config.yaml
num_hidden_layers: 9
hidden_size: 128
n_experts: 64
experts_per_token: 2
d_expert: 96
d_shared_expert: 0
hidden_act: "swiglu"
moe_layers: [1, 2, 3, 4, 5, 6, 7, 8]
router_score: "sigmoid"
normalize_top_k: false
routed_scale: 1.0
balance_loss: 0.000149
balance_bias: true
router_noise: 0.05
init_std_router: 0.0135
lr_router: 0.00198
vocab_size: 4096
norm: "rmsnorm"
norm_eps: 1e-05
tie_word_embeddings: false
optimizer: "soap_variant"
learning_rate: 0.0176
beta1: 0.95
beta2: 0.95
max_grad_norm: 1.0
batch_tokens: [65536, 131072, 262144]
max_seq_len: 256
train_tokens: 661200000
max_steps: 6307
dataset: "wikipedia_en"
Below are experts of layer 6 (counted from 0) of a mixture-of-experts language model. Rows are named router (the router's row for the expert), gate (a neuron's input weights, with its number), up (a neuron's input weights, with its number), down (a neuron's output weights, with its number) and show model dimensions 0-127. Each number is 128 + 24 x the weight over its row's rms, rounded and kept within 0 to 255. Numbers have three digits each.
After each expert's rows: "raises" lists some tokens whose logits its average output raises strongly, later layers aside; "comes before" lists some tokens at least twice as common just after its tokens as in all text. This comes from a sample of Wikipedia text that the model never trained on. Tokens count by the router's weight.

# expert 53
router:118165147180135146092133137154117114136126134100089162125076127124189135129154094104146100145125096100128132115159114103152127145127144175155120055109107147108143109125176137110168122112170093073107159090111112107143124103156120141128129135109128100131139137126154123113095098067114154116140103087162124131126109143102103108124176137125134111143125154125109113127118100128112126132152
gate0:171118136158158156096118140151065094114123166155167078150133122137153126168163097184149120128137174128105123079111141131114112128153154157158114122154162121118124149142168116135124118141105140124139149149111141175091107151145125138102106099107138132137187129106130130125112128127095139143143111075139152132144155134122171108127134136150127112153165147137112124159154116120076097148100
up0:082145123158090114096093165106118131125128071145168114122106137108140121132155136126136117107135136120185119132118118121145139118117139108161128115110128162209152165108108150129132151125103130121144123156132119156104142096093137136121138106164120093073121091135149198130128101163147123120122108142124138142157134116097117072099103140161105089128143095143152125145166142083120120120120
down0:101137101142168097101168111064115135100104135129119157122116101173152127115170145119108115116119130125124127109140129156096157157149073165108069108099134123150129142147130109131121100121165171113121128103114120138140130158166130161067187145097088165139101125140117131129147101112149159136142126100115131119108115145137135192113124138150170114167115125113123142104131147116120125111162
gate1:147105124087124120113094156151159133134123145103119131131119161121092097162145123067090126136112152133102119087139071121100145122137141118105121136105077099142161090108150123116129142097111114138111108116126128187168124097110177062112158128104116122133153091156143170142134109140103157118147113140133124096094106121099124130119136108156110130132108114156150093138121161147102090083141
up1:137142145128143157189150126134141164119185105153105126149130096112120093094118108154141085157101151117120148075099127130102155133126108141108146103124117118165116117107143127111156121115153140132100079100159104101111138111112092107133134133110145115131166149135117100151117083136145209118149122113137112165100103148138100122109125158126148149096146172140095169124114146142103155118170
down1:093120082114145144109134103131129128145120166112128137127091138151154118103167150133150118109088093143158142125094150164125143137107117170134113119133134103116130121183165131120128139112174170103138116138144158127140162180149148167127155106136074136104129162143151160139116173118118144144113148129084130168167086125095117099176146160110139120135117143104097104119117102107130128141187
gate2:144146128128136136145126142115184121135131137149131115111143132094103163116154110159136177118078120129076144116157152156113122079086114164174136093169129102156131071119144117110115136146129157098111127123125101132143130115104129150123128140141140099154136144127138144191147088094111163144090084128118153147124136149097140105152147132110134109153140136089081136134134081142121176166128
up2:150108120103105149134184110160084101113130115134159115128122158106176119138115167145139089110135141117122144084128084128144188168090144146175117106125120126174112118125159133081155125152133106143120150090109125153099108105101124137097132085109091123126149130102116106118129135145112123124164097120152155149162152128113150114122080089143156117144119176107131133133130120187140110124147
down2:128122114148153147106100117153157133111145127087151144145203137125112123106113121121094166157143157146157131119133079088144146141109137123152125113131079099164058112149154127128161096116156132121129145132143101139078115127145114140121149125136121121140183150131152101072114119105113132126125102125109131118157100090153131137153114163169146101131121138185118169084100135141156129124145
gate3:119121113133128106117087122101144096121148087115109163121100149193134110133081097133130160144126099130125128163171131159137166152105128165114097120106158119114089079118142121161135140114074147084138081093151112074142139117120132157107130136174147113171141146100065142125117161143147157096125138135129119113128124129113123126175164123111136127118135142156136117148165110145100136135120
up3:180139123094084166094096142130180126110136110138132158127096135110123161140125121111118157097111162094085111126142138144104101086139142094104106099117114129137148079098132095125129157119056118140112125144113135128097166115117098114126125137123147153146113137145111128093111114152128110123121098138161123108151102108134091125116138124105117149113115119134118161065153121077155063098143
down3:130144151111125132097122170123159138118069137098179110156103111099141109154157139133128156117107142131159081163139113143091100128111134108134111083108110159122167125149122177115135139102095155102071172186145121124150160123088107130110112153143109136108142106122141125109131118152112110118115144124142129146120129148125135129117145097101102183137152127060138137120186132133150112154119
gate4:173146143149144185130137112128147105116099110138146110096122127133092149154157094173169138128162120101112159159112173105113105109144106138134125136153141140140133109096110122072142123102098122069107167141160136127134155121163123070135146130102133147115152114152144104157159073087121113123094105124187145104113140143128118105151128147136118094125142132123113127093138129158137131081152
up4:119146122105116142117151137093144109094160116150158143113106102126109117158133145147151124138110144128157141115168156110139167131089123110155101131166128139097105136100146151086134123107104098132117152136131136130168125114130098112150153106124127128142178100177106151127134127137137113144225185137113069096109126123161099147121099123124138121159111150176166134135126115174165111121130
down4:064130089141106140102125103168180096090148115146121106129110108107115082156075113124141131135110090180121122159111115122120145087102129144125110119130117127105129157132139125131124153118119135048099099107100099132112167108161151127132111136147146102167117115126135098117182104131150102125142113121113099088119155107150100115118114121118146106098126090138097097155130111165128146127095
raises: "4", "5", "7", "0", "6", "3"
comes before: "0", "1", "6", "3", "2", "4"

# expert 38
router:137153143175112122132119109115117123148104143096059128093119151152163146130128130117131119111157097109123113118160102151145129093166172148188103097126147125111082121145139096100136086103163139125102147083114080086129136104111110146154111121124166127125174131134171114152138080138086129123145124118147083097115113110102106129126158115165113123178139131114114130119085133119137130127132
gate0:169128116126140086084115133176102119099126138129093113142083120140103117125148158118144055124114132130132103094106126159119145129154135123141114171104127115115111114136138170097131121101163131098126139110120111112107154137125129077134106152065110081129129102096126129131133114153073107115130134108133086113131141131155131122084129138112132128152143127138125149099091180098066122103175
up0:157132140093116138106177172117180151139126166137141097163104148149125138107099136136137114133115094152151106144200095130111118115134111121118090132124139143152136137171145158101086187094143168158112120143157104140111181122145171106116139087139103126149138129151097144169110099116086157121140140123167132164134128136092137140134118143107141107129091156130138101120139151124138117111094
down0:157142120120142110094096159087113162093086136133086117141153139102179118148138154128115138138085123126110123153118161147151097129148104081110140143129115110136122102113110131075119135071141124133149144125141087133107151169111116092115111120129126134156164108148141145160141134135098143104201099133116128086111097132131135113144087133149121093119131185131132087162093147135138138139089
gate1:072121127121133144128172171133153110178114098111128110084144111160133117089132102110123133114144095141085093122157174116119113139133112147090135141117135123108081155104156162144142160108149127109131123102121110115097104127102178094133154141117113148147148109103128117151169103191089145126141139155146125061102131134118118108119177102172114138106129129126117125121129082117130122101130
up1:114165137155114110070100137138143137140137158126103085084111114124151136135169115116108120132123132120178123141129093122094064098098127142090124120098160140155102130110125106115138106085103124157139141136176084082093132102122145093142132117156137139137173127150137126106140139129139118102152113125136110139123104124123099152158148100121112102152159160097116088141113106070089102167105
down1:108151107091129112079094122131113096136119188145109106077088154110042163150134122151132149104151137136157140145151100152099084147152120120098131097137141136099120136125114127128108139120102145148177127135129135103143127156126153145112158148121122152128145112119153141141131116140185156158167166142112104113126132136158090132180110116080126121096139163137130142133114147124096095123125
gate2:103141119161136135109152111157100116169133115149140094047137136132103147159135103133114093157136139101126146108139093121114145129069136151168102091109101098121131151147131147127135109150148091124105134097174098097162137151138131126147120097128139133149150132100156113167130090150159094099123123074123091114145139111095122093101177114113116132144121124106118114101110155141136180116155
up2:133099173149150118190148161123119129115135146123107166094155180109186140164146110126108166141163098133143130132147121123119173124098156111137140143129130133085115138076136130141132129141137122137110098109081135131102126117106143144146145134111137109168170124158076157145108129179114104119122168089096095128114105139140143105145203133118113120151108127125143106156145109134118139103109
down2:143131150094118098087140120144156115123158118120166177198133129126146142106103104126168153099108114154147147115126151118143170174186165141107161154147100153086159097133130155139129124148149119145142147114158140101113117114125134129142122120148077142109100130122158117110142146117044119132145121185140124116136130141146115125134082107147104092116116136170145134146152147155129142113134
gate3:111123087138108132139153149095124118144137152104138130117120147115148081137143136145131113092148104110134128146127135100130104150142153135182120091148103070126095148090147106081094176075129135121118118106159078147164155107156134106143113088165163124123156137148129142102113088143144139112133158105097127127122124162071150100126135142141154156139115142088132123150179106122103084125118
up3:106169127104104112153128084125151155164143147107064116114123140134174104136156121104104111127102123149104158154131125120123124110164161123148123140166129086092078113138112093097134166119144129094124081109097133163162126116117120094145094117117155092131106149111160148121098098144091127141145073107172142109144123135115089121137161130113140136128164135089136179109138136129130163130128
down3:140098142111127113110148123117144144141127109129139136165126139103153142125123200098126139116111148112115117096103117119103082131184153121127151118167135089141100170114104128094109147143104148080139095099121118164155117121141117148111076098141134120125113150138088111140118119123160125131097136124094134165107110099144112136098119097156157140114138153156104150128073163168144184181107
gate4:126158160153154147133156115122154089135154111108138097110117123125116165150098095131122094111138135122145139159133115139140145103145134200154144135093163102129127154147110095133099126097150116133106090139094108153123130094121084152114144147144140130098114172131164139151149122164129108124123108088152091118163153065146130153138148140121131101093139172091117170094116158159109118089100
up4:144116081148114135137125176084149127126154100147126130112153119141126119157103105086074132139113174124116151124120087077084111124110114166153094115085110107131123099123119089115151121147123116153130135091152135121106147125104112179152164104120081121123103141135144080127108133113124122111164178147156133133107113138121154087109132094125148120178112089107177138107124133128105101111106
down4:170098076115149147145110137134143109143126108094101098124126117139167176119096135121115113125112146128082151108122149120133134106096147172168125125080149097111120122121122115087169116134123124121135157107142087135152141198160161140123121090090123077120146146146122115121148120114115099152079126111185115106118113125117097095116116140102146161144123136102172139121160137152179122117135
raises: "ic", "ically", "es", "i", "ics", "is"
comes before: "ic", "ical", "ics", "al", "es", "ology"

# expert 16
router:119151163166142160090138120137113103136115112105104134107096126146148147116121114147136062130161090119141129128125092129136147109188154204174097131144139110103132112112132125138179127116143094075120134097127083119113145089109081143158137121106144112123149131113134097113097122087070156118153098111145094108145138132115128150134152161129105109129116148141113126108121124151101108147156
gate0:132126114167171110125122118177131155123151138106125124122093125118143112145108161144143134133139150154123145138154107159119113128128158151136130089179180132058127145140106115152124156118133107143174094114088129150163161119099122122175106124154151116113101114131140108148111100168121093107141126156140079131119118166119101180113110193176160154086129142121133120119132140165117125126130
up0:127102152140175115118128144163085141147149083139121128106080097124137133150149127124186137127131146160115127161092095107115140117133109159106155083126149154137104113128132139126152089137147102154120101101100134127115213118096101095176096145129129109096135144131157135127161139091152158138125191090109106141148131119115135128099110127163127162140122151125131117094151151162121120130147
down0:142142129160158133139114117148115121119139131117120157178114155151132100183114138133135107096150157159128137131107123168160125081124095147103131138149121109137130078136105116193111131122088142181158116123113135142130137111109166077146117170157098128099115092111169119115123120117146141073156156145122145165172110145169147130153138126112137143099095093159125137173138148140112143154131
gate1:145082156166164127096128100122128128092158139136102127112130157127119084151148141176128114133157068155103169157160141142114099143150162109131123134151102112129133117124130152164111148101182144108149128121130123133114130139123129178100121087140160140107146109126090125100113140132158107130156212121112096093129158098142121108157131131119163131126097136136135121129108137096101141172085
up1:107131099141163104119170134103152145096088086111094155101122140097145119108163112124113111121121149185121143145089122138155127144112157155137128096135118105119139120124174149130160103127092078164117114139179118123145111134099149133158118194133160120097099131109131149105113144145131112103126103155152085141138163136142128137125129151091076084136145099091132109128083159110156125139143
down1:103118133162119133080090121147124114166146128155128108120085125076138104098087113141112136147123119170143164140117096107140119140072091128148114093111119117102198069118145095102127119130141138111094142159147157118127132100139125111140169078157157113144127148166141130146095139117114110137125140179114124171109146151137141168141125108122117107119150115133110136106108094133131172139166
gate2:167117161120139116096133125163108166165120107097144089126142136129138147125132108150135095132137106124115153143125081119134128079145081137134149126119132111138097174113141142135116121142140098092133152096130072127127138093100115158138171129066107171131104153118128146176096117161112145142123155158141138098126150146126067103108104083114136161117084142116142118117095138158139172139147
up2:138171145140117115122126136130115128139089117095132133115109124094133143160085118124143060093116108126144139112137128117086175109142160132121114099154154093116118138145124119104179133111129097071137145098132107141147110141100126121136133103113141135127090134164138163091115110130116167140128078147149155133073165154135088134126121169097134176099105105133125091079139147159160140137159
down2:138127149084159132124115182101137142124152136162112172141144147149080125157118100180125120108106129168129117166119131141104129152135091109155137115129097141129151093135141131153136110143128168118139149154123096139142068136112165130123100074123095147125159129089097080126112131118130113132141143086087108141096139104135163109145192100101101107129144162104102163121128138107144124126097
gate3:142140166127126132085109138152137157125133139158128139133110121135089122085181119123159070116142077110154137121110120123092135138179145116199104115157176127113115114098113147170125146090093121103131144109128144144112127137132151108140137130096123151119114141137188144140149143161149147150101083136155125118122119147103125116123094104101128173102122157089153092152119116128171127159152
up3:120158101142119141132128138156140102130123140127120162105142115130112145092113177082120098151099156128072135118079095127138091129110124149123130140134139163116155145144155106122100136107129146163110150144073135158148181132124145100133124120148161107103131103139115113163075147112155106091173109151125177128172143112106091123121116134103120165104160131107097163145155103112151080107141
down3:133134153113147151143133105104120152133156164104130144159157082144081119131131125155109141098181126133166116110159123139115124134120091140104105129125166145130156072122135149126112150148175091166142095175128119165114140141102126137108134176075148110116122130128086168089144125139102142110151118137147101083156137133127154102129099146114157119124141105148169160168174124104117148096127
gate4:157087136135167092098095131141123154116116102119067137114149145106133130123134154119113140114165070156130129139156141149132163153135154105154107107150154127103098142129108134111163154105137095082140114115143100125118130134121150160202166118134151090097157135132127138144082120133084110107141150146162111139120128144138095101148119160076114142153127186124106146097144099113117133115153
up4:125128122111132142093115098132096154106123140096112165145156159136167128084097086153158132141136139122140093130135113123143170128165095179126130108138126059136134147117134126141131124104078127100141117123069152114102087155119174144143134148109158115144140130116143124122157132118134104134166110092152173110095118103139112099176174126151118119164123093130107152106103126094122171110121
down4:170139162149162146096122085158126134130164154091105125170143141143094149152133141088105139138157148153091109162143093119116095115093103118171120137104188169149085162121134142117156080114111124142123117126094118147129158158158137153117108129127154141091142165168106142116137115116170080125119124157121098164148127148109117147098137158122144099148113114130112172139137136146156136132127
raises: ",", " |", " /", " in", " (", " and"
comes before: " |", "%", "–", ",", " km", "."

# expert 6
router:114146140195159134135116116113144114166110172128099158114101168159162119142130111119103137113118125137128122075162108098140141130164106147177088093136128149111119118151143129120125152148152141094131134099083086116162123103121110141159104118137166088135178110101102095103144112112076128132140127148125102107155123134110120104124190185135120131137126152127133091136110101133126145127165
gate0:134154129159145139122153115196127133132118103147085113076159163134142143146131161142138121126063152141121145059157157137128160118102130140117121174108132141132132150130123085096135135135092143129112118114099113104147108124113105144121153115128167114128160116154127085123109155123120145101108125138118116080102102131124134117094087198165131125109110107099183094152162127123133126141132
up0:115146128135163116126117146135129157114117070107148107088158159161098116121125135104121146140133101150122166116151121152164099115075131138098076128132122141112099123111136131149127163118147105088106124138165103141099091083186119110094185111121101145129157134120100108099123127157136105126105093146102148101139102140127110147105117142112104090147136100136154116134169082124078109166142
down0:104136124136130126106125119117084120129099127105151124121092150074143116131128158103133163129070104173114151117097161124149138162094104123109134090104112154111140140135127113109124078089136152100122107142128132115156128140120132157122138100100151099102141120127104158097101102128115103123101144132180107122155142140127117126107147123128151147072074109062110076159126142127103143147070
gate1:123166116092139128154109159124165091155142179117129125142113149133102144121115118115129150142090133182133127128133124094106124138067100114119134138137151134092094128157172122128186120102110082098121154136142135178160120123103108102165106131134145107144179128137148140121135093113089130126088150189153125163168134175114081124118133115120147123157137171120143131112112129128139142114149
up1:132064116117152128132108113102078097131121110095135110051112143147173127116158123143110112137126141125116113072118126108134129141117105107090134158089099103134121110147112128100123128124132123088173150131090069131199137090154104171093100110144129124152147128137126105131161141116110114129142131127185147112108140174140131123151136108156161092120117134129093104144127117120118117142138
down1:134152166092109126132118097159085141156136127150100168139117141117081105098154172127127131129144131123158150135114157077189119116129088135169140157132177111125145119152156103145091103110120090122176140064129125151152103166133123112108100129147119128188134117111135108127107110168112140152106139142179132140149086146121119149125130138132109141168135117126133100123167117127127123091138
gate2:124128114142119109137126157104131134142080155133110080126105099110130124132129180129138147127152125151140173117136108110174117099098136151127112136131158122127080104150164173174136147149099116118118139162125111130116163146153105119200093142149119108128134085124133125094101136131089163097167122147124084141166082119110107134115142120136120163158149169120125102093124121115079106097104
up2:156143162153084118166113106164150123088092074141143108132074128109093117108129118139132149135095148112152109140127165148131128137155123191119132104170109140144157115142134099168169129160156158145150081116128147094123141158169105130146106109127098154090109130142144128149093081150129104137113101104123174130115116130115104132098101142135124095140116087134124114123120143112086091147122
down2:121126145129144147135097135124141117111124162147062134129147138071143113135105114149137149126147088155148132126139092150126140132131188136165187132109114107134097106138117134166125176117141142137110162098158112083141145144106164176094117183104128112113138122114121104132168150099174118113122135125131135131125098088095161161132124137166129087132138127132154116142183124101159116134163
gate3:136136125165154130114135078169123110148110120143171152154115124127156110189156118113122121140094137115130174139139133108109136120158103169186117094156126143122143144174147126174129127171127170064110136114125097174114085122127156147110099101114147125084114095098142146121137141097134168133098091124155135130097117114115159102139138168104122131125134135116146115137145104113145146137171
up3:112119120126123160109181142162128142119113098079097153147147095148140146125116126173109104090132091171117100119150125147108168118116126187159158131086110138157124153094129149149129125146125134108165105166111120113122133145118123147110124160055110161132168128132141138118164110108093156119121141106129153138116063126154118126103179127104120100115165157136129134109134140086131141149141
down3:170099118092134157122175145138151130136098117100110127119119108124149136133132144135107140169122154075135161132094105109135124143120120081115112125127104157134138134177110138097110128136146157119144120105121125121150147125135090088145153144117119130110107083121132143117161163167152157116135118060158109121131098131136069114125145050112164109148151082138113092110146102103148121100163
gate4:128074091112164125126130136121160147115102162124133134105143144132168113095096127139120121172130157133146111120155085129135132145158132164101105100105163078118126103157123149141145132115129121095132094094160090112173115121110142121152130142112104167171106121107094118151141095152085135102171110133159090141093140078099111130161165135093140096152129138112139109108154112124166148132160
up4:157175086103090140102147110119132132068161131122121122157103136117158154152126167141100132140160150112109139106116126114145151134144140119116138119127092124178101122107082130108143078093114159157101081144119132150112121120150161158121125114127111102126152125096134135158163165084173152109100134088127183124092162112153132131109138098142148120153154101139157148107109108098113125164137
down4:159117131089109166135112097115161076143153118134129105165075163135204106147153160102143135103104142127132179118158107104101133133116110131150110108124122166135114122106122107137144148109100110155144130151147121101096124121149128121154167153142157112071132128145102097085100119100140121172120128149096165123142130124126097119131109157123141122156144124127120091115136110169122186134170
raises: "i", ",", "en", "a", ".", "b"
comes before: "a", "an", "i", "h", "k", "ar"

# expert 52
router:104152138173165124067147154102144133143138141120115145113087130123161142122126094147117092129150078125185107109164079120129139128160112161127107071133135138097132108140135143130156143106145114138105162106149078122157091121106101157161098110144154130094149122137137080086135139119072183109135112137112115118151139130123131119123155161136086112123098142116138103141099128146113146121133
gate0:102159166134129145078103122070125074094127125154128158128096114106104092115114125163113160147169127117135151102098113111154103121112174154124105134114162146113116119083128149162097144175121136174124140147134143150124098093138159140139139122142108126134108117151095117199108116144132124127136135170089157142105131100133170153142159140128109104115127117161103147148123072113117128126118
up0:155101144110100118139064120140161102116113137173132148145116133133158103105127133185129092129161114118142112104125126174124087132108130062111160115123144091116102134152156122111111131112100143128135102136122106130122158130126094105139151122109162138156130131077107127127129123076130122115128141137155122157131155219161163134177119117152143135155146136097146109122117169133143096104137
down0:102123132109157090115129138091155100139119130118123147142132144097119107087135089183143143109135105044110140120153120128073145086111126085123126137109146154089104128118145179157123110177154106134107141108127136098101111118098147145130130151113105098141136125160131153145128105134154103150162104077115143114091138150154149128125147169141118152143117074120095152128107103111110136131162
gate1:128115130114114118138123158119163120116140134115124130092113112165107130117126124105132084116165127183155113131084127121166117081072153122113157123135099123130137112155167139126108164164135119104138147115126136088076106104086124148131134118142193133130127143120160109177166164143145148117140102160131161117132158138117124096180183104159075114121130145144123122158107131134099112115161
up1:150160152100103135131166118173149101101086094120149141088172089146121106118137181158106162111130098157165169095098112156149138139128108117123088103131101145122105129134138123169146111126103105118139132115114093122106131122124142150128151099127138132121162138142114129140141134142103098100154114112138160100132172163129104147110112158130064133147106170139130127109168121160136148147060
down1:152128125102120155117142096151150103107115114159111131119170119179135131168116187145128089085164105115152093111170090116139105108138161127130136139140097145140153153069166122104153118130133151119169185160150150086107137102142129133120092165115143150143139103150105153123120140098091148155118123125169109116127140124114149103142154112128135131134146164140161109114129146161080162131151
gate2:060140116151101158112134128128108146168112162138115161122109165144144148119135119167070114145106131130154109136117123107086127116131137124127126066122122118119152118125124092144094134133143122151125102145099087104143116081104088119144140127100151139174129119122107135118142117123154105124146103112154129126137104096059092173091095101117151100146131167162165094142090136096117134150138
up2:108126124127125108116138107133109126163120112163107128127129101114155106104131087112141089130156131118155144102125133164058110139143122135175126109130110095179123164115166098166143107103128196148123106122115140150110121147119130071132128103134116151141151143096158129110111074143109125127117165139117163166140088132193146166123135126123101121103117104154118100127089103140086115112148
down2:118098124154141115136145099158118147161073155140108151122154090174130114139101131116128150134129107119112125081106140108117108074110123086117135155176145093101115139174163104114138141142160103141114110093117152106121140145163092119106107129121086135116147117156116105106086116114135176119118092103132121146104106124137107107182110088101132138112134108167144136140119095136098130175081
gate3:131134128123107113108138123148136119125157138092155147169105165111143157132132106109112050155108129184169133144128121158158121133144095126095118094136151189086135113191143129121094124096129108123135140118123096127101101104105119110138170110101121150124166117183152141102086128139118137134131121145106139102081139122102129081140165147103120139136116136109124118171128112094119155097118
up3:150107154142139116119126122115161133152138141136184096131149122140106126092166125115157134105125134120104099105137106141125103160123163128106120141100101117119162093188095150179122116118146146118120150095148122119142122150103126092135127124130122196151126134120081123127189118129130158129130107102158080157117133161114159153090079137117139126133148102157070098155135130172137121095157
down3:136139155128142097176130108121103133166134147129157110102140152069124101155111091123113127084107131085108118143128121144127139128156080152162147144148146151131134155109134169114124134113113094108136095117092160113125159115122121114119153132109125101158126096122136161171068111117136164088123128125102149111158167139147154108135109088164131120132076138112109097184152133174130116124089
gate4:121172091094141102093115112135123098128108101116123138097116091163186156128148162143166136123135156129191135122143074120177133102121127109152153126154127141103128125093111144095157111117132100104123172121150113100080106121098117135129111092090115139113146155132089134127130134103143151148142127132145093105120108098158123106123138121135049130188111140147128102134134144158118126130114
up4:121145107152139102105132113108092167154170117116044126148093162153117107140103105126167121156111138119099100138146132115135109133145121159128146136075153141127116104116153095094123120118114135116097103115141128171143156120156122112136146126136085124108083084130167141095127117081134122105160131156144143141072145102129139194121098112107171142081123135134118126163110149120135129135137
down4:153079121167164118140139128124138107112143123112146097130121105118104120111163110164147140149139108159146183162101121131114113144162142113137150128143134134120072089121111090139116129140143127143113101165088106121140104094180122175112125124111152102129154127195123153105129156124142115135131114071123154114156171150145106084117117110130114123165158134131112145089156111074099126105104
raises: ",", " (", " |", ".", " and", "\n"
comes before: ",", ".", " and", " City", "'s", " County"

# expert 11
router:091162152177119120119158143147140099130142167114091138137090118166150110093139133102133132172145126092171133123194118093108130127179137154164127084137152119107114109112158122129161124127137111133128133104068073095132118110108094135177092107132170136100157090127112108147096106124124150120134112131128130104129189140118111169109127129132148119113108109139156119132100133131109135116132
gate0:150166145172100155128133122164151108108135156107157148142095122100124069126130128128105118098120082121102136163127120095173096125158137158130154170107138101185142158108125144097134103121162098150120124118124143113115121168117124128152094114137150127160108149167153132083087085110128128103121132144109125137149118135163132170118144122117136074078120112174120120136138119109090094148111
up0:101132102134170112123108095092094119134120128118139090133096102138063133139175141101134133197157116082108115117157163119115114149137125152136147143126158120113139134109122186129126140123132053095143125116149153197164127114125132116099112113140103134113171125149161128168085136137122141154122170119120164100135129125128148116120149139117118115106117098136158136152149100153101130121098
down0:125118138100110126139121161122163114155123137089124126129145124149066104137090105149107165109104168181148097092132125130100175133112122116121165125147144122076118146108181106123072125157085168137112134162149110129115115097102153112146133082106155135093127132121128130179153129150161124115148099130144140099140146103117094138119100135124148140132109189128103143133119142092085118139129
gate1:135142172088122110118149078141147155104137085114123154152077120125104123097126158134122063150117128104109120103144188183100128119157103122176143105126100147099109126161122154098159114125145131121117106131112152137137128123127124193101115133122085144171166128103133103108134118133132125108117147126138137107125082129143150143076172158125165115106123139108125105105101097133131141092136
up1:113121107114066150123095185078132094099127160144112122101159098118123102158154114151128138166110175183151134150127137118133095131125120118117133126138121162111127130169130175138132103111108105093098140105114158134098154156114103111125145110145123158114099107109135096164146141120098118128133107152148142161121146122116140156098143128121164135093063146095123152112085114095135163141161
down1:136157109101145130109148111126064178135105111173131126109143141104123144106128137115167184116133137126121128104156109114154150132090097141155134118108113106130147150149119113136117122123190119096163140155126131093136122118136121118147123199133146139095099161152120149126114135124106109154149090105098097138154136134100116144152143164176079131145148145153137184146093086156108126117097
gate2:132137172146130139115133119117115146130135100136117141157138099135122131120145124133175082162093154178150125134099165123127123143111144108115145117147129171135115164141116126153192138060162098085113121131111145135127133131139143133141100148172136139128096128072132138138120134106099142119179103160135159113149108103128102134106149103075106140148145195146114166117098139136152147173120
up2:144158110148130081179129129113128129128160101114111122104168177161151160081121093140153158149136126140161115137071144145142107132124159131130140126099135126121170103060128138131091126083147119104161122124093144108126092122118107142118120125123165147126122148140140129129178113099111124106135139159111140132149146126147159117093161123121135093194150129175168103110137133104127120093095
down2:145119127158083092140149138092154137121125159159124170149121142138118104113131143151092127177110150119106141139161156135101128123141138121124147163134145120129136107150107126119101113163125128170123136127152113102134100116136167067155144111080170141098137105142101137138161096152125144083125108124124121132145150114196094169104107113161194138142115092115152135156105097101102092114142
gate3:131134127119113130148098141135111105130107145139090129116100125135148119143170163101145172126116157123166117122105149110115146117154171135097145082071124135076086198141134156143171138110145102129127118119131135170158111086118139149128139159130112109117182129137079134160111141120139168119081105152140145115098138114139068131141119140099088127114136102090122155149148120121112112145153
up3:130130127146108081142105125111151140149129128108148138116159125136192181156099131149096115150118127104129139103096127131133143125156129143142152164127102110185169157122105112164149139130111083107102143119143141125116125132116114141136106103095149140094154140143178132088124153135179133139155071151119094174126098125175096148109146137120153146091139142138137109141077152102150164099142
down3:153154108158098095135110133148138138136155111124105117111141124114085122119151180124136204136123119097106126144136174123127159143150115182117147176145153136112094159152114144090133122108126104176144107129151117161117132153096164156171154121138145141098155137105153138177113116106123136097127139121149119118154143144137118178133143139086096164094103132095122095146134163145112108116088
gate4:123079138124143142137108140092182120180179102130101123104128124151125165117126105153125168135139143115145100109119111145116131091090083124167132154153118124132114162117208132146114121121141162117134082153122092153117130100144096110122156128151106109107123122153149109104110092117144114131149133121118129142116160139142114186129146171133134095091123057102145138102116092127126134138128
up4:101110167114119135143146127134166112199132143120159100142159117113116152128152125135138167159109117093139142131081131092098124144118117181129128119102135129100098127169151163139116130131141118119162125125169149133109103145062155120131127146123151107125107144073099132111134153118157121104144172119193110128146113165129124173146112125144100158111121189113127147129100139105136116141168
down4:173135158138141120173110170109120081126131145136125093132089148163156100160110132102116092158156130170119139170136109113170134128141126105141109092106146096126144128131097145120156159122091113103105116101122151150114142080128169079143156090123146141135138134191135110093160172139102135130120123136126085138101113127163154162132117137112142139153084142134128132106137146166116134123082
raises: "\n", " The", " In", " However", " He", " His"
comes before: "\n", " The", " He", " In", " It", " This"